config.yaml
lr_router: 0.0013
vocab_size: 14696
batch_tokens: 131072
max_steps: 5949
Below are experts of layer 10 (counted from 0) of a mixture-of-experts language model. Rows are named router (the router's row for the expert) and show model dimensions 0-159. Each number is 200 + 40 x the weight over its row's rms, rounded and kept within 0 to 999.
After each expert's rows: a language model's description of what the expert responds to. This comes from a sample of Wikipedia text that the model never trained on.

# expert 34
router,189,280,227,196,238,205,156,209,208,286,255,77,215,171,268,208,137,162,238,214,223,270,147,242,168,214,230,156,129,177,192,260,253,234,187,175,219,217,197,174,214,180,130,201,274,264,192,138,144,125,165,257,203,166,179,227,193,236,128,207,204,176,248,200,211,177,164,217,190,207,177,194,193,198,157,216,244,151,146,225,229,229,213,181,140,274,155,201,213,125,256,223,167,223,197,249,112,159,163,185,180,98,213,236,242,162,191,253,216,145,211,234,184,215,258,181,216,191,235,155,233,204,223,158,220,235,157,155,205,168,238,166,197,255,254,142,205,176,238,227,212,160,189,219,189,181,243,184,160,171,113,221,185,191,160,271,212,265,189,216
Transliterated name letters. Single letters or short consonant clusters starting names and words in Vietnamese, Filipino, Arabic and Asian transliterations, such as Ph, Kh, Sh, Z, ng.

# expert 58
router,176,190,148,257,167,171,151,229,213,222,174,191,139,180,145,257,222,173,247,138,254,244,141,117,226,260,231,212,218,258,188,260,217,107,200,162,217,143,158,138,280,226,237,251,185,156,174,220,144,176,129,164,174,190,184,248,235,208,262,198,209,232,155,258,151,178,255,221,204,226,215,137,254,201,217,153,191,216,198,245,211,193,194,230,212,264,167,157,148,134,168,221,237,161,167,183,218,246,235,168,217,191,174,272,148,239,220,168,226,257,172,181,238,150,191,219,220,213,170,250,172,85,141,152,184,160,148,184,195,176,216,271,159,234,224,232,195,221,180,238,165,207,217,196,231,138,281,216,205,193,185,217,221,195,219,254,222,109,268,185
Section headings, line breaks. Line breaks, == heading markers, table pipes, list dashes and section or field names opening a line, such as Honours, See, Personal, Career.

# expert 50
router,216,185,193,111,239,204,225,145,239,248,256,135,209,239,180,140,274,278,233,160,216,249,180,251,197,145,204,205,207,288,191,279,219,215,176,198,180,212,274,152,193,173,163,205,261,175,295,148,194,183,166,230,202,234,179,219,237,201,183,169,208,220,232,205,256,188,264,202,207,243,146,215,326,235,185,163,201,217,199,174,186,263,203,170,219,220,161,187,225,186,198,232,221,273,173,86,249,143,209,157,199,182,232,241,218,199,216,181,210,170,158,179,279,179,205,152,176,142,199,224,203,301,159,197,207,228,198,210,224,98,218,195,216,222,146,163,211,198,222,211,218,208,200,150,124,271,176,247,221,255,248,199,129,200,198,177,175,176,137,221
F-letters, Western names. Pieces containing f or ff inside names, such as Rothfuss, Ildefonso, Geffen, plus common Western first names and surnames like Fred, Donald, Brown.

# expert 47
router,220,203,158,190,174,222,235,183,275,158,215,209,189,238,221,208,223,239,188,182,229,213,188,207,251,153,152,167,176,138,117,251,237,219,237,95,104,206,213,192,152,196,233,197,171,140,173,181,249,306,226,160,180,231,150,216,177,172,263,252,215,173,197,156,109,264,168,175,143,243,236,249,155,210,210,165,157,171,223,144,217,136,192,211,254,212,138,176,231,149,299,101,198,227,155,190,190,189,130,199,194,178,194,177,245,261,219,166,198,183,197,256,202,166,212,157,215,208,105,261,228,230,216,189,177,205,230,253,167,173,229,242,204,181,218,231,227,202,203,214,139,206,137,214,159,191,191,212,189,257,187,250,182,272,285,227,213,177,144,160
Prefixes and slashes. Word prefixes and separators, such as un, re, dis, non, sub, dashes, and the slash in and/or or 5/32.

# expert 48
router,184,199,232,229,282,228,223,255,192,198,193,250,163,191,189,79,263,212,161,136,179,219,104,244,180,191,195,232,172,217,227,248,257,207,289,201,170,148,155,213,205,98,170,139,216,243,265,205,213,147,237,255,164,223,197,201,211,201,182,237,184,159,201,192,226,239,150,151,158,179,204,298,196,220,207,252,166,327,167,220,234,199,166,201,170,209,202,179,271,178,192,147,276,157,151,209,190,151,142,196,185,208,239,223,185,188,192,190,183,183,174,245,250,128,146,250,169,244,180,231,217,194,145,175,174,274,224,222,166,167,206,166,216,179,193,179,206,189,210,217,212,113,242,213,185,140,227,197,127,230,215,256,189,182,281,158,201,230,245,175
Mid-name fragments. Letter pieces inside rare surnames, taxon names and transliterations, e.g. Bre-un-ing as species authority, R-ip-iphorus, N-ames.

# expert 52
router,188,170,193,302,154,174,203,188,135,279,230,237,226,203,234,240,135,204,169,229,164,173,233,128,253,248,193,187,131,187,169,171,185,168,166,184,144,191,228,230,280,225,280,199,153,157,195,197,122,193,152,226,225,254,130,267,246,257,193,185,219,187,151,210,207,179,229,173,224,224,245,126,218,173,240,250,228,223,206,223,212,245,252,222,272,215,209,201,174,141,206,228,175,198,233,275,211,152,209,231,178,256,226,234,113,179,248,251,244,173,227,127,237,271,188,181,219,205,260,236,180,224,255,217,236,182,199,215,201,242,199,263,290,178,229,228,219,178,173,280,214,175,272,247,186,137,213,164,254,197,213,190,185,154,169,244,276,169,198,172
Infobox field labels, units. Field labels and measurement units in infoboxes and stats tables, such as sq mi, km, Total, Platforms, Born, Genus.

# expert 18
router,198,200,189,190,263,187,184,149,216,167,169,256,255,165,253,192,183,254,142,245,200,290,186,200,217,173,237,165,244,133,143,182,226,236,219,184,273,187,233,234,222,187,195,188,196,177,152,264,264,210,128,229,230,160,181,251,165,172,146,202,242,185,190,192,191,247,117,192,195,222,195,271,180,247,176,254,224,146,121,302,163,170,126,238,146,219,182,180,175,250,134,238,250,165,215,219,268,173,155,226,192,181,198,193,201,153,210,220,202,172,130,233,233,165,175,200,174,227,256,166,271,188,187,174,187,248,212,255,193,128,198,153,244,279,181,219,211,165,157,155,171,132,210,185,187,174,287,213,138,181,230,246,225,243,130,199,275,159,236,196
Foreign name onsets. First capitalized piece of foreign proper names, mostly places and clubs in sports tables, such as Z-brojovka, Ju-árez, Mon-aco.

# expert 0
router,261,230,198,149,206,233,174,248,156,193,172,249,199,198,227,191,215,140,147,216,151,145,128,192,207,253,165,196,158,265,241,186,234,286,162,219,156,161,225,144,202,301,179,155,184,200,201,169,201,242,245,171,147,173,192,256,237,226,186,174,177,171,225,235,136,199,211,239,227,195,191,212,208,152,191,203,181,236,222,151,284,218,270,155,297,191,171,194,163,144,148,262,232,270,184,109,219,227,220,189,189,146,221,237,250,245,196,210,204,191,178,167,195,300,172,183,192,168,159,224,211,121,173,245,239,146,132,170,214,147,274,226,222,164,170,153,179,164,212,178,213,237,202,260,204,202,299,166,152,199,175,249,150,193,171,237,209,244,133,178
Nationality and relational adjectives. Adjectives of nationality, origin or field and their suffixes, such as American, British, Paris-ian, pre-Islam-ic, political.

# expert 56
router,207,153,183,193,189,209,161,133,142,171,256,236,161,226,206,260,176,278,206,172,174,184,220,200,174,227,226,154,174,154,198,221,163,219,245,155,244,188,232,212,179,93,266,180,195,192,119,200,202,209,161,237,192,242,174,194,128,193,196,289,191,271,205,148,65,232,219,126,190,180,208,151,164,192,270,150,186,239,209,233,211,202,179,238,174,267,276,204,212,202,223,173,175,272,136,243,220,214,236,157,254,144,237,268,138,174,247,162,199,225,206,226,174,251,194,206,215,184,243,211,147,216,215,218,203,211,184,136,239,228,207,248,228,164,205,216,232,167,214,206,147,122,212,188,279,325,203,178,273,211,183,172,217,244,200,231,199,227,207,161
Citation punctuation. Punctuation and symbols in references and data, such as the period after page ranges, the comma before ISBN, degree marks in coordinates, percent signs.

# expert 3
router,165,274,223,170,258,309,221,187,226,117,197,182,203,174,209,145,251,262,202,220,178,225,147,240,241,143,247,178,225,166,182,178,270,279,210,183,247,167,228,196,230,157,210,215,202,213,252,240,218,206,250,261,200,173,177,253,189,261,189,208,247,173,205,130,195,237,200,146,222,225,207,266,183,172,163,272,256,181,85,259,199,238,170,188,144,185,175,199,141,289,220,214,197,210,264,262,317,176,153,204,212,247,255,202,268,169,225,225,202,165,169,199,220,158,178,186,188,186,234,174,256,250,289,165,223,218,239,202,185,164,179,178,291,194,155,183,149,183,193,177,179,179,190,229,221,198,220,194,203,231,181,254,279,212,217,170,244,200,230,216
Proper-name first pieces. First word piece of capitalized proper names, especially place names after of or in, such as San, Lag(una), Car(negie), Pal(acio).

# expert 45
router,257,220,211,190,247,198,191,194,166,194,144,140,280,186,147,274,154,158,172,196,220,252,167,233,215,208,217,248,278,220,147,236,130,197,170,239,183,213,118,263,247,234,148,185,218,296,285,135,254,120,143,206,177,192,281,136,246,252,208,174,162,165,185,226,247,188,205,230,226,188,202,256,278,240,174,210,209,177,173,167,140,218,219,225,211,159,154,251,179,181,235,232,202,222,196,207,123,249,221,176,261,195,199,108,213,154,259,140,130,186,183,212,173,167,172,173,154,201,179,201,200,180,214,138,256,209,184,129,229,264,236,212,185,207,194,234,190,199,214,248,235,185,176,208,228,199,199,289,234,152,189,196,246,231,179,210,196,185,275,158
Determiners before nouns. Articles and determiners opening a noun phrase after a preposition, such as a, the, this, same, each, another, in phrases like "the same day".

# expert 43
router,206,182,199,216,244,228,172,224,266,178,158,277,207,198,199,240,266,119,195,161,207,257,166,249,239,239,237,183,151,203,162,217,221,138,246,249,129,175,187,177,270,229,195,180,155,173,236,182,138,198,219,198,208,147,219,213,168,212,133,169,177,130,215,184,160,220,168,289,271,283,204,211,193,109,269,209,199,251,139,254,237,178,147,255,202,214,190,238,166,167,249,205,183,170,195,150,173,245,205,211,257,178,209,187,259,245,163,216,197,182,237,261,180,154,207,295,244,184,203,221,192,113,239,215,232,201,200,212,197,152,219,195,209,176,237,227,182,230,178,307,241,200,290,190,218,185,172,218,133,149,270,177,179,160,127,239,212,194,198,266
Leading digits in numbers. First digit of multi-digit numbers in scores, tables, coordinates and years, such as 1 in 10, 2 in 22.

# expert 38
router,227,179,201,128,224,160,209,183,172,199,223,140,165,161,227,202,144,195,241,227,134,221,224,207,172,166,245,116,263,287,239,195,247,176,275,237,204,277,195,130,169,191,234,201,189,201,221,170,266,176,204,112,172,179,221,233,191,287,199,231,188,158,239,213,219,185,193,201,191,221,216,223,165,108,254,214,157,139,118,203,231,121,220,206,112,122,295,228,183,162,203,224,173,186,138,201,228,141,192,166,192,159,196,197,132,173,221,210,129,207,238,150,254,206,275,128,195,233,246,208,177,214,197,172,211,210,160,183,234,133,172,148,200,250,163,233,253,168,177,127,223,198,231,235,231,144,167,199,170,187,251,148,247,175,208,184,242,212,212,207
South Asian/Slavic letter pieces. Short letter pieces with a, j, ash, ha inside South Asian, Slavic and other foreign words, such as Gujranwala, Pashtun, Buda, and digits in years.

# expert 59
router,252,129,251,141,246,204,205,257,138,236,184,217,227,230,243,281,174,226,188,257,274,165,170,227,173,235,226,194,177,170,130,219,208,184,229,204,102,180,214,246,200,236,207,200,139,236,239,251,218,210,96,186,199,200,252,200,241,229,192,161,181,224,216,250,112,214,240,176,172,190,169,196,239,218,225,144,207,173,221,187,165,208,149,176,237,183,189,214,304,192,292,260,260,238,172,204,162,141,198,189,224,152,201,177,204,166,112,76,156,189,216,195,200,193,182,177,187,203,163,201,184,173,209,137,201,216,173,222,260,217,180,248,180,182,173,261,225,195,250,183,168,189,127,180,209,174,229,291,164,145,178,184,213,236,197,85,183,159,222,192
Quantity words. Number words and quantifiers before nouns or of, such as two, half, several, most, many, all.

# expert 17
router,181,199,145,258,169,218,244,201,167,143,213,192,150,205,161,217,177,198,206,163,171,253,155,127,218,204,237,204,239,153,150,223,174,163,185,166,220,218,221,255,271,137,237,190,213,182,100,255,265,236,168,177,182,201,153,242,181,149,166,158,171,173,114,259,228,203,158,157,174,241,217,221,213,169,141,200,212,213,244,236,259,198,185,208,242,238,236,203,170,220,268,183,305,177,222,162,250,228,262,188,151,251,267,205,209,240,211,117,279,213,184,237,189,178,183,190,253,230,234,210,238,161,197,320,212,180,190,233,213,134,187,126,250,233,190,235,226,195,150,196,244,238,145,187,183,198,246,142,284,285,225,194,206,257,221,227,157,182,201,179
Sentence-opening prepositions. In, For, During and After opening sentences, and in or for after verbs, mostly in sports-season and career prose, such as "In its eighth season".

# expert 39
router,227,286,177,124,144,188,229,150,238,219,258,186,237,225,259,197,190,101,148,266,172,177,169,253,144,151,188,143,145,188,226,177,185,172,144,274,190,205,144,188,195,214,259,214,167,260,215,211,139,235,239,201,174,181,183,247,181,217,140,240,203,261,217,205,186,211,93,171,169,174,158,163,183,194,211,145,318,226,220,192,245,183,238,168,244,182,263,183,166,204,170,213,204,142,220,206,207,197,196,202,204,247,175,257,179,151,202,239,134,201,236,228,178,181,149,266,219,210,224,179,257,156,201,238,229,210,189,201,162,229,159,225,179,177,127,205,148,206,160,182,279,218,163,170,198,182,196,264,162,143,184,138,119,191,285,192,262,159,246,187
Generic common nouns. Common nouns right after an article or adjective that name a kind of thing or person, such as actor, car, city, politician, song, process.

# expert 60
router,234,248,252,162,207,227,191,181,205,229,230,204,201,191,163,218,224,173,155,253,242,228,222,237,130,197,156,145,163,280,240,111,256,184,132,205,215,181,236,148,219,259,290,184,188,202,203,182,232,247,249,235,252,165,241,224,209,189,152,241,267,221,231,174,156,156,258,231,241,215,160,196,185,151,159,240,211,148,261,139,201,131,181,235,190,224,260,218,149,150,177,174,154,215,182,228,260,220,271,166,239,221,217,243,173,200,256,242,166,201,269,298,217,228,187,206,203,217,142,211,245,227,212,140,233,186,218,264,129,185,198,218,170,171,255,266,177,162,183,167,222,260,140,184,161,193,193,241,188,133,86,199,214,163,269,188,217,246,185,206
People and country nouns. Nouns for groups of people and proper country or place names after "the" or "of", such as women, men, Israel, God.

# expert 29
router,197,130,159,140,211,171,221,162,235,167,244,193,195,180,229,215,152,150,190,238,190,159,175,157,159,195,252,149,125,173,183,181,140,235,231,223,176,249,228,224,196,125,268,146,149,285,147,231,230,232,236,194,166,148,174,207,153,209,242,173,183,186,193,192,235,231,204,177,110,189,253,173,62,203,261,124,189,203,160,237,234,150,242,247,200,183,239,168,199,266,212,149,244,155,185,185,219,226,158,201,241,233,256,221,131,123,233,114,219,289,141,110,231,169,179,167,192,285,192,201,232,195,185,224,160,209,230,183,232,227,176,200,203,211,258,239,152,166,181,232,212,170,190,176,210,147,140,229,179,164,160,191,203,237,218,225,209,162,219,164
Mid-word foreign fragments. Short letter pieces inside foreign or rare words and a few clause openers, such as Pl-o-iești, qu-ag-mire, V-es-zprém, After, semi.

# expert 13
router,205,235,205,245,217,179,253,229,197,182,244,246,185,204,185,150,228,248,260,112,216,215,250,157,223,248,151,258,191,94,210,189,203,233,158,208,197,187,156,219,148,231,190,136,275,189,209,181,237,183,225,181,228,248,207,214,215,205,246,207,188,177,254,194,231,248,261,240,189,174,277,158,227,132,180,166,161,149,262,268,189,212,143,150,174,193,188,198,161,147,178,121,184,268,186,212,287,276,147,139,231,181,172,207,224,258,300,180,153,174,137,260,186,200,188,242,227,244,278,280,180,204,267,152,239,196,159,147,173,217,172,224,212,159,182,181,230,196,239,239,197,172,212,147,221,235,176,164,180,259,224,180,186,219,113,187,205,261,190,206
Sentence-ending punctuation. Full stops and other end punctuation closing sentences or quotes, such as ." and )., plus dots inside initials and decimals in tables.

# expert 37
router,206,168,182,275,203,148,149,224,225,276,188,174,190,216,205,147,251,175,185,183,171,235,165,221,190,218,218,132,224,232,269,187,191,282,184,330,123,245,242,156,284,205,121,205,182,218,190,202,161,199,193,188,195,279,257,221,213,206,216,149,166,245,201,195,133,191,244,260,204,170,187,172,258,211,182,214,149,190,159,162,251,223,233,192,269,175,185,211,189,154,152,245,217,276,192,177,148,201,218,227,177,164,231,251,184,175,133,170,198,156,227,99,219,260,184,194,188,272,187,156,208,134,85,263,193,225,164,193,203,188,238,187,204,155,188,196,159,204,232,150,203,220,145,198,241,123,202,255,211,218,232,148,164,166,206,204,191,141,160,158
Sport and adjective endings. Word-final pieces and adjectives naming sports, colours or domains, such as football, tennis, weight, white, Lacrosse endings.

# expert 57
router,167,191,215,247,244,136,212,232,180,265,166,154,312,210,223,161,199,193,137,143,110,207,197,228,216,222,203,233,171,209,163,154,100,168,186,133,208,182,244,207,281,214,164,171,182,164,181,199,271,152,159,198,139,218,209,155,217,162,257,178,186,168,239,278,231,155,267,202,217,272,188,154,231,106,231,175,184,208,237,203,212,166,189,214,188,248,169,227,189,153,275,288,268,253,213,196,208,186,149,220,202,253,262,211,253,268,248,221,158,194,188,200,201,177,208,204,237,161,227,168,146,215,186,305,234,219,190,179,198,157,175,290,179,202,222,178,230,199,147,220,188,225,252,276,188,215,169,152,205,171,202,162,159,215,206,246,218,223,251,158
Linking prepositions. Prepositions joining two noun phrases, mostly of after an abstract noun, such as rate of, side of, equity of, plus by, between, from.

# expert 14
router,220,188,229,202,254,184,145,191,225,135,203,205,171,193,158,164,308,206,230,179,217,175,142,187,219,201,219,238,210,257,233,172,207,229,173,183,225,205,258,269,246,229,199,128,210,136,260,223,110,127,239,192,156,251,236,248,235,249,209,139,203,249,227,171,144,176,229,222,179,223,247,188,196,200,148,228,125,231,202,217,259,160,153,163,213,199,207,188,262,203,157,176,282,205,232,125,206,220,269,174,194,162,210,179,121,169,116,154,215,179,160,166,140,218,251,139,202,147,248,167,263,177,162,289,233,246,154,242,225,217,174,263,225,219,165,214,121,190,212,129,182,212,230,173,195,195,146,223,203,242,176,187,234,191,217,162,179,214,199,293
English place-name endings. Suffix pieces that end English-style place names and surnames, such as -ford, -ington, -bury, Wethersfield, Canterbury, and common surnames like Smith.

# expert 36
router,227,187,219,242,149,247,210,198,201,219,214,208,198,248,247,215,179,180,182,233,163,252,150,167,184,210,214,287,234,124,205,212,130,157,290,197,202,239,228,189,220,264,237,209,153,238,234,151,241,156,186,161,181,134,134,189,148,136,110,211,186,195,103,219,239,215,244,167,158,259,212,192,210,218,185,217,200,238,249,212,228,244,181,207,209,200,169,129,251,221,268,272,202,245,245,202,144,180,155,160,231,170,219,194,222,166,204,135,203,168,245,265,204,229,252,162,181,158,263,186,180,230,161,161,238,172,213,189,117,198,180,194,201,209,248,149,215,172,221,246,91,231,250,183,189,132,218,105,299,225,255,214,180,223,205,251,183,224,203,160
Prepositions of place/time. Prepositions introducing place or time, mostly in, on, at, during, as in "born in Wigan", "in 1918".

# expert 22
router,211,268,214,198,261,151,256,191,175,146,249,220,192,282,238,152,156,250,256,206,258,265,191,194,142,196,177,256,178,183,156,187,260,151,185,198,111,193,192,199,174,233,180,184,170,231,236,164,152,215,140,267,269,246,197,186,234,130,146,169,176,164,202,183,281,284,190,152,165,141,171,197,214,160,140,144,248,273,198,252,214,221,280,209,182,151,147,186,194,189,201,183,205,228,250,233,243,255,232,164,243,132,207,204,214,203,213,226,173,130,166,248,243,286,148,234,199,263,268,194,200,218,170,228,254,217,208,227,225,187,211,169,247,201,223,247,258,206,199,196,198,182,191,213,241,187,184,202,189,269,185,251,177,199,187,264,216,252,101,189
Sentence ends, word openers. Sentence-final periods before a line break or new sentence, and opening pieces of longer lowercase words such as tr(agedy), comp(romise), p.

# expert 30
router,178,138,252,225,212,144,209,240,152,143,198,200,239,150,245,194,210,109,243,183,209,233,184,146,246,296,197,198,182,203,189,194,167,236,149,174,156,291,215,242,146,256,188,179,210,203,171,185,244,240,259,172,217,197,172,277,199,241,243,194,148,186,199,231,256,175,210,226,175,159,206,211,252,162,217,231,203,171,242,198,182,183,183,245,281,115,287,220,182,178,163,177,259,130,136,133,218,163,273,211,165,225,235,151,116,221,216,250,233,144,263,252,137,222,177,246,192,189,194,239,193,229,220,190,129,127,112,221,216,210,186,238,248,138,176,275,230,163,195,255,231,213,205,220,196,203,141,233,172,229,186,185,196,227,208,194,241,262,193,170
Table header words. Column and field names in tables and infobox lists, such as %, Name, Party, Species, Apps, Preceded, often between pipes.

# expert 62
router,169,179,231,203,121,223,135,205,148,237,199,231,141,250,247,192,207,188,243,144,244,203,164,198,138,228,172,104,170,224,208,185,147,122,223,179,183,184,189,141,208,156,145,223,236,155,233,186,237,226,155,160,265,254,197,236,230,76,170,227,249,140,143,256,168,158,193,135,160,191,204,138,207,138,179,220,287,240,165,166,213,191,159,179,120,121,206,157,171,265,240,191,191,190,202,178,186,168,185,126,245,242,148,200,176,221,181,242,133,226,218,186,266,140,193,240,213,272,148,157,179,173,208,229,212,233,205,225,197,235,134,208,187,220,195,218,232,229,94,189,209,171,251,184,207,244,237,167,215,235,190,217,217,190,164,239,192,175,251,169
Line breaks after headings. Line breaks right after section headings and infobox fields, such as === Life === or Location, which come before a new paragraph or list.

# expert 8
router,239,202,215,262,221,135,207,186,168,187,171,174,106,224,234,201,213,182,275,210,228,195,168,239,164,244,200,148,245,197,163,188,198,283,129,202,236,207,212,200,183,141,150,181,231,122,260,117,217,232,174,180,171,107,208,215,193,223,243,217,211,180,257,219,202,197,254,150,211,269,154,248,146,223,128,256,183,117,221,123,226,140,212,228,281,229,147,202,207,187,195,124,234,227,158,246,150,150,183,174,253,207,194,176,215,279,153,155,217,206,188,275,236,137,179,243,222,203,165,188,181,253,240,233,218,189,175,155,155,181,231,173,161,179,236,188,274,195,224,225,213,179,256,207,263,268,229,192,230,264,243,234,203,176,174,229,171,157,256,169
Opening parentheses. Opening parentheses after a name or title, which open an abbreviation, year, unit conversion or note, as in Party (HDP), (1984), (22 m).

# expert 21
router,123,259,199,205,135,223,247,218,214,174,184,254,202,209,213,214,217,203,200,115,176,168,193,145,257,223,216,196,211,152,203,133,142,190,248,171,167,253,223,192,263,235,204,216,179,108,140,294,146,158,225,219,171,230,254,236,220,213,177,182,226,194,235,220,221,146,166,182,202,204,143,268,183,118,164,180,209,168,171,228,222,200,209,143,164,204,173,155,243,120,282,242,188,230,116,239,158,153,193,168,116,240,222,221,204,221,229,261,220,168,231,264,140,195,216,135,150,187,263,182,196,247,287,222,230,193,220,158,238,212,178,194,223,231,216,214,161,166,207,213,290,160,241,202,226,303,176,164,216,211,236,209,163,242,155,191,260,155,213,169
Location prepositions. Prepositions and separators in geographic or route descriptions, such as from, at, along, near, of, plus list commas and colons in infobox lines.

# expert 12
router,216,242,230,171,244,151,194,162,189,199,247,221,138,205,237,230,183,133,179,181,207,107,249,195,203,224,138,224,202,262,218,195,161,183,187,158,177,169,185,244,247,227,291,194,153,181,177,251,196,213,178,155,225,147,176,265,265,260,198,255,304,232,188,200,217,187,170,232,217,191,135,126,211,251,262,185,192,136,247,191,248,165,157,147,276,165,242,213,234,166,240,189,183,197,135,184,199,119,212,170,214,215,245,264,151,141,184,204,203,209,212,233,152,164,166,199,197,211,276,233,235,193,180,240,236,213,213,176,207,188,160,259,120,112,115,249,211,201,207,162,232,177,266,131,179,158,178,195,152,147,237,187,218,174,193,227,194,263,123,209
Plural nouns. Plural nouns and plural suffixes, often after numbers or "other", such as players, appearances, teams, members, militants.

# expert 27
router,184,192,194,139,191,197,223,110,194,192,248,221,175,145,174,198,153,243,253,234,229,187,232,238,206,244,268,252,253,250,275,238,243,176,234,211,166,205,212,222,165,175,162,142,146,104,276,219,209,115,167,112,183,171,194,200,239,255,180,172,182,299,211,140,289,266,217,216,186,227,202,169,202,201,219,91,179,265,201,217,208,157,180,97,110,162,199,200,195,194,173,214,129,160,217,182,274,222,189,204,177,211,199,217,213,197,205,212,172,193,212,139,160,244,222,196,188,188,229,138,233,291,196,191,200,234,195,231,159,227,204,209,173,167,160,146,154,162,192,201,188,202,211,180,190,185,152,226,190,288,265,238,215,139,255,194,172,163,183,220
Surname endings. Surname pieces and common English surnames within people's names, such as K(ell), (all), Brown, Smith, Bell, often in tables or cast lists.

# expert 31
router,217,182,200,180,235,225,196,186,190,200,206,155,149,184,141,189,181,176,220,105,183,194,145,201,176,277,178,117,272,170,249,187,242,103,194,272,168,183,146,166,183,170,151,195,208,175,277,183,133,168,249,194,192,123,186,167,202,163,252,190,175,255,260,180,217,212,231,273,204,205,249,214,143,244,189,122,164,228,219,235,233,256,189,246,196,158,253,161,148,212,205,192,191,186,233,234,197,164,223,138,252,165,184,125,282,190,179,224,174,252,124,173,219,206,181,193,224,176,271,164,235,263,255,208,222,207,177,216,203,220,219,160,186,160,187,90,194,151,199,194,126,180,155,170,180,148,144,182,178,267,221,268,145,218,152,153,203,146,214,187
Mid-word letter fragments. Short letter pieces inside foreign names and words, such as y, it, ip, plus single digits inside years and number tables.

# expert 23
router,161,197,200,205,221,204,261,270,188,235,214,186,254,247,224,146,208,174,120,222,229,174,212,248,170,195,168,226,200,233,200,178,212,229,235,189,176,253,127,127,244,232,168,201,236,201,215,172,202,192,214,136,192,224,251,165,271,235,256,166,176,227,201,224,142,146,160,256,189,179,135,138,130,221,127,111,182,206,249,153,276,210,203,232,269,245,249,209,194,244,212,182,140,169,171,224,145,203,216,162,197,268,256,156,163,161,190,150,220,270,163,213,244,257,204,210,192,242,143,221,214,210,279,186,250,244,212,187,245,268,265,259,238,167,210,240,124,151,148,186,190,184,168,232,204,184,226,156,176,177,166,249,209,122,155,196,129,174,222,138
Nouns after "the". Abstract or locational nouns and word-ends right after the or their, plus table line breaks, such as the right to, the surface, the end.

# expert 51
router,183,136,257,220,173,224,203,223,121,205,197,221,247,230,229,233,156,203,171,157,229,211,178,134,251,240,205,254,196,239,165,208,201,197,140,202,185,134,183,196,198,172,272,225,241,196,217,171,187,247,244,202,164,254,153,234,245,200,297,219,222,247,212,268,238,166,215,210,161,105,206,160,276,199,201,232,176,223,214,229,164,255,208,211,285,247,235,224,227,143,130,272,199,209,176,134,222,171,224,189,227,215,267,269,221,221,226,282,180,220,165,67,198,305,195,232,202,135,167,267,227,160,177,190,164,189,197,213,168,218,153,185,234,208,167,229,238,171,225,221,116,233,238,164,227,193,210,226,220,228,140,203,250,170,123,211,195,215,199,151
Infobox field labels. Field labels at the start of infobox or list lines, usually followed by a colon, such as Born, Known for, Succeeded by, Species, Total.

# expert 24
router,217,140,172,202,146,243,196,242,161,247,165,271,120,125,259,164,138,232,115,213,171,193,176,192,203,177,184,236,164,225,128,170,232,214,242,247,156,292,171,239,199,204,197,221,176,174,245,229,185,190,218,168,173,254,224,205,288,198,159,193,231,194,191,201,206,226,160,240,274,154,172,230,113,170,226,153,148,280,150,181,224,249,193,156,205,271,230,189,238,160,238,142,168,250,207,175,189,159,257,180,235,173,195,167,171,186,163,236,158,144,243,199,211,232,236,194,137,176,154,178,213,304,225,232,220,248,129,221,208,280,223,220,207,131,200,189,223,195,192,159,208,168,175,163,271,182,139,235,188,189,164,273,181,132,162,170,257,199,183,193
Numbers, dates and places. Digits and month names in dates and tables, plus nouns following "on", as in "on top", "on his way", "on senior level".

# expert 40
router,184,202,186,255,102,166,174,237,219,251,181,210,205,209,198,207,212,172,100,275,196,173,135,223,179,197,133,187,180,275,260,215,236,281,188,186,163,256,231,157,256,228,177,249,126,227,139,181,188,241,286,178,157,173,204,218,231,224,215,198,190,203,228,161,158,245,206,212,257,179,221,199,222,224,226,207,177,219,206,106,237,175,188,184,218,97,297,194,169,148,130,152,231,206,280,230,175,224,279,181,162,154,203,225,231,218,150,183,198,241,170,186,218,254,215,229,221,211,178,259,274,215,198,209,152,176,151,189,276,230,247,212,201,238,200,185,266,164,191,185,207,226,215,255,222,160,210,227,254,195,195,181,135,99,187,182,179,269,168,164
Topic and material nouns. Common nouns for domains, foods, materials and instruments, plus word endings like -ism and -ical, such as music, health, guitar, food, oil.

# expert 33
router,182,118,250,240,252,158,186,147,178,268,293,243,163,278,214,206,135,249,206,206,207,201,169,243,159,128,136,191,184,141,139,232,216,213,139,197,159,221,233,136,160,186,237,163,169,151,214,186,254,201,243,197,202,177,277,189,226,198,146,236,213,254,256,196,237,260,198,189,108,157,230,155,185,177,184,186,255,189,184,217,157,163,253,210,243,231,199,184,202,195,194,227,156,183,152,190,249,205,190,152,204,219,205,250,259,193,246,85,270,250,162,274,282,223,194,150,214,152,180,192,176,220,230,185,115,227,142,163,200,202,241,204,199,174,270,199,182,221,157,233,218,246,248,221,190,211,181,225,154,147,222,256,170,128,173,213,250,205,189,167
Digits and table codes. Digits and decimal points in numeric tables, coordinates and climate data, plus short codes like b, GD, MF, Gls.

# expert 35
router,199,94,246,220,240,188,181,233,205,207,189,179,164,202,229,290,143,129,189,221,252,201,270,172,172,243,207,211,225,182,157,220,142,185,121,201,253,144,211,258,271,233,246,142,198,221,199,131,247,247,204,210,228,176,190,160,212,211,257,242,163,178,119,192,207,155,199,175,248,231,263,148,232,254,228,240,193,156,257,183,177,164,184,145,266,269,184,205,226,202,186,234,142,139,180,146,223,282,181,180,217,200,184,236,208,225,241,213,220,154,205,208,196,188,256,259,258,168,257,152,246,225,158,196,167,140,191,189,205,258,158,177,237,170,215,246,247,227,187,180,248,305,167,164,205,195,218,224,271,222,260,174,224,209,191,264,180,105,180,202
Awards and honors. Award words and results in award lists and honors sections, such as Won, Nominated, received, awarded, Preceded by.

# expert 61
router,253,242,184,268,172,240,126,233,262,180,179,267,204,251,186,186,190,167,174,206,233,200,199,210,192,238,171,228,184,297,254,201,210,258,261,242,152,212,201,208,218,212,241,170,196,217,160,187,243,203,246,101,132,216,192,204,265,206,293,242,247,229,203,162,237,247,211,233,152,233,147,274,215,223,160,158,148,234,241,189,181,184,180,186,172,174,199,175,215,175,118,201,239,214,263,156,160,227,186,226,191,134,233,152,160,223,283,227,300,154,208,191,180,184,181,251,202,178,109,195,188,187,165,205,140,195,188,197,146,239,228,196,241,203,165,240,223,167,207,150,125,196,166,171,252,226,134,193,205,215,276,257,148,211,129,155,129,220,219,149
Proper title words. Capitalized words and word endings inside names of organisations, awards and titles, such as National, International, Historic, Collaborative.

# expert 54
router,132,182,279,199,148,213,191,184,166,212,213,224,151,221,183,229,194,145,209,232,170,216,178,274,200,151,216,214,125,140,141,202,193,133,200,269,163,210,138,205,141,193,189,180,194,166,127,171,172,187,246,172,215,231,236,180,194,115,271,179,186,185,234,103,222,161,210,265,183,229,180,219,239,190,225,263,145,171,236,176,166,244,161,208,190,153,165,172,156,140,76,164,123,231,244,192,225,252,280,235,263,196,200,106,165,224,164,182,151,194,133,185,236,197,235,259,178,219,133,197,224,195,181,167,166,214,186,246,124,204,181,196,190,147,248,225,184,209,222,126,191,145,214,161,183,161,147,176,166,188,243,180,157,211,218,207,153,147,236,196
Odd word pieces. Mixed fragments: "he" inside words like apartheid or Eleftheros, digits inside years like 2013 or 1885, and scattered verbs.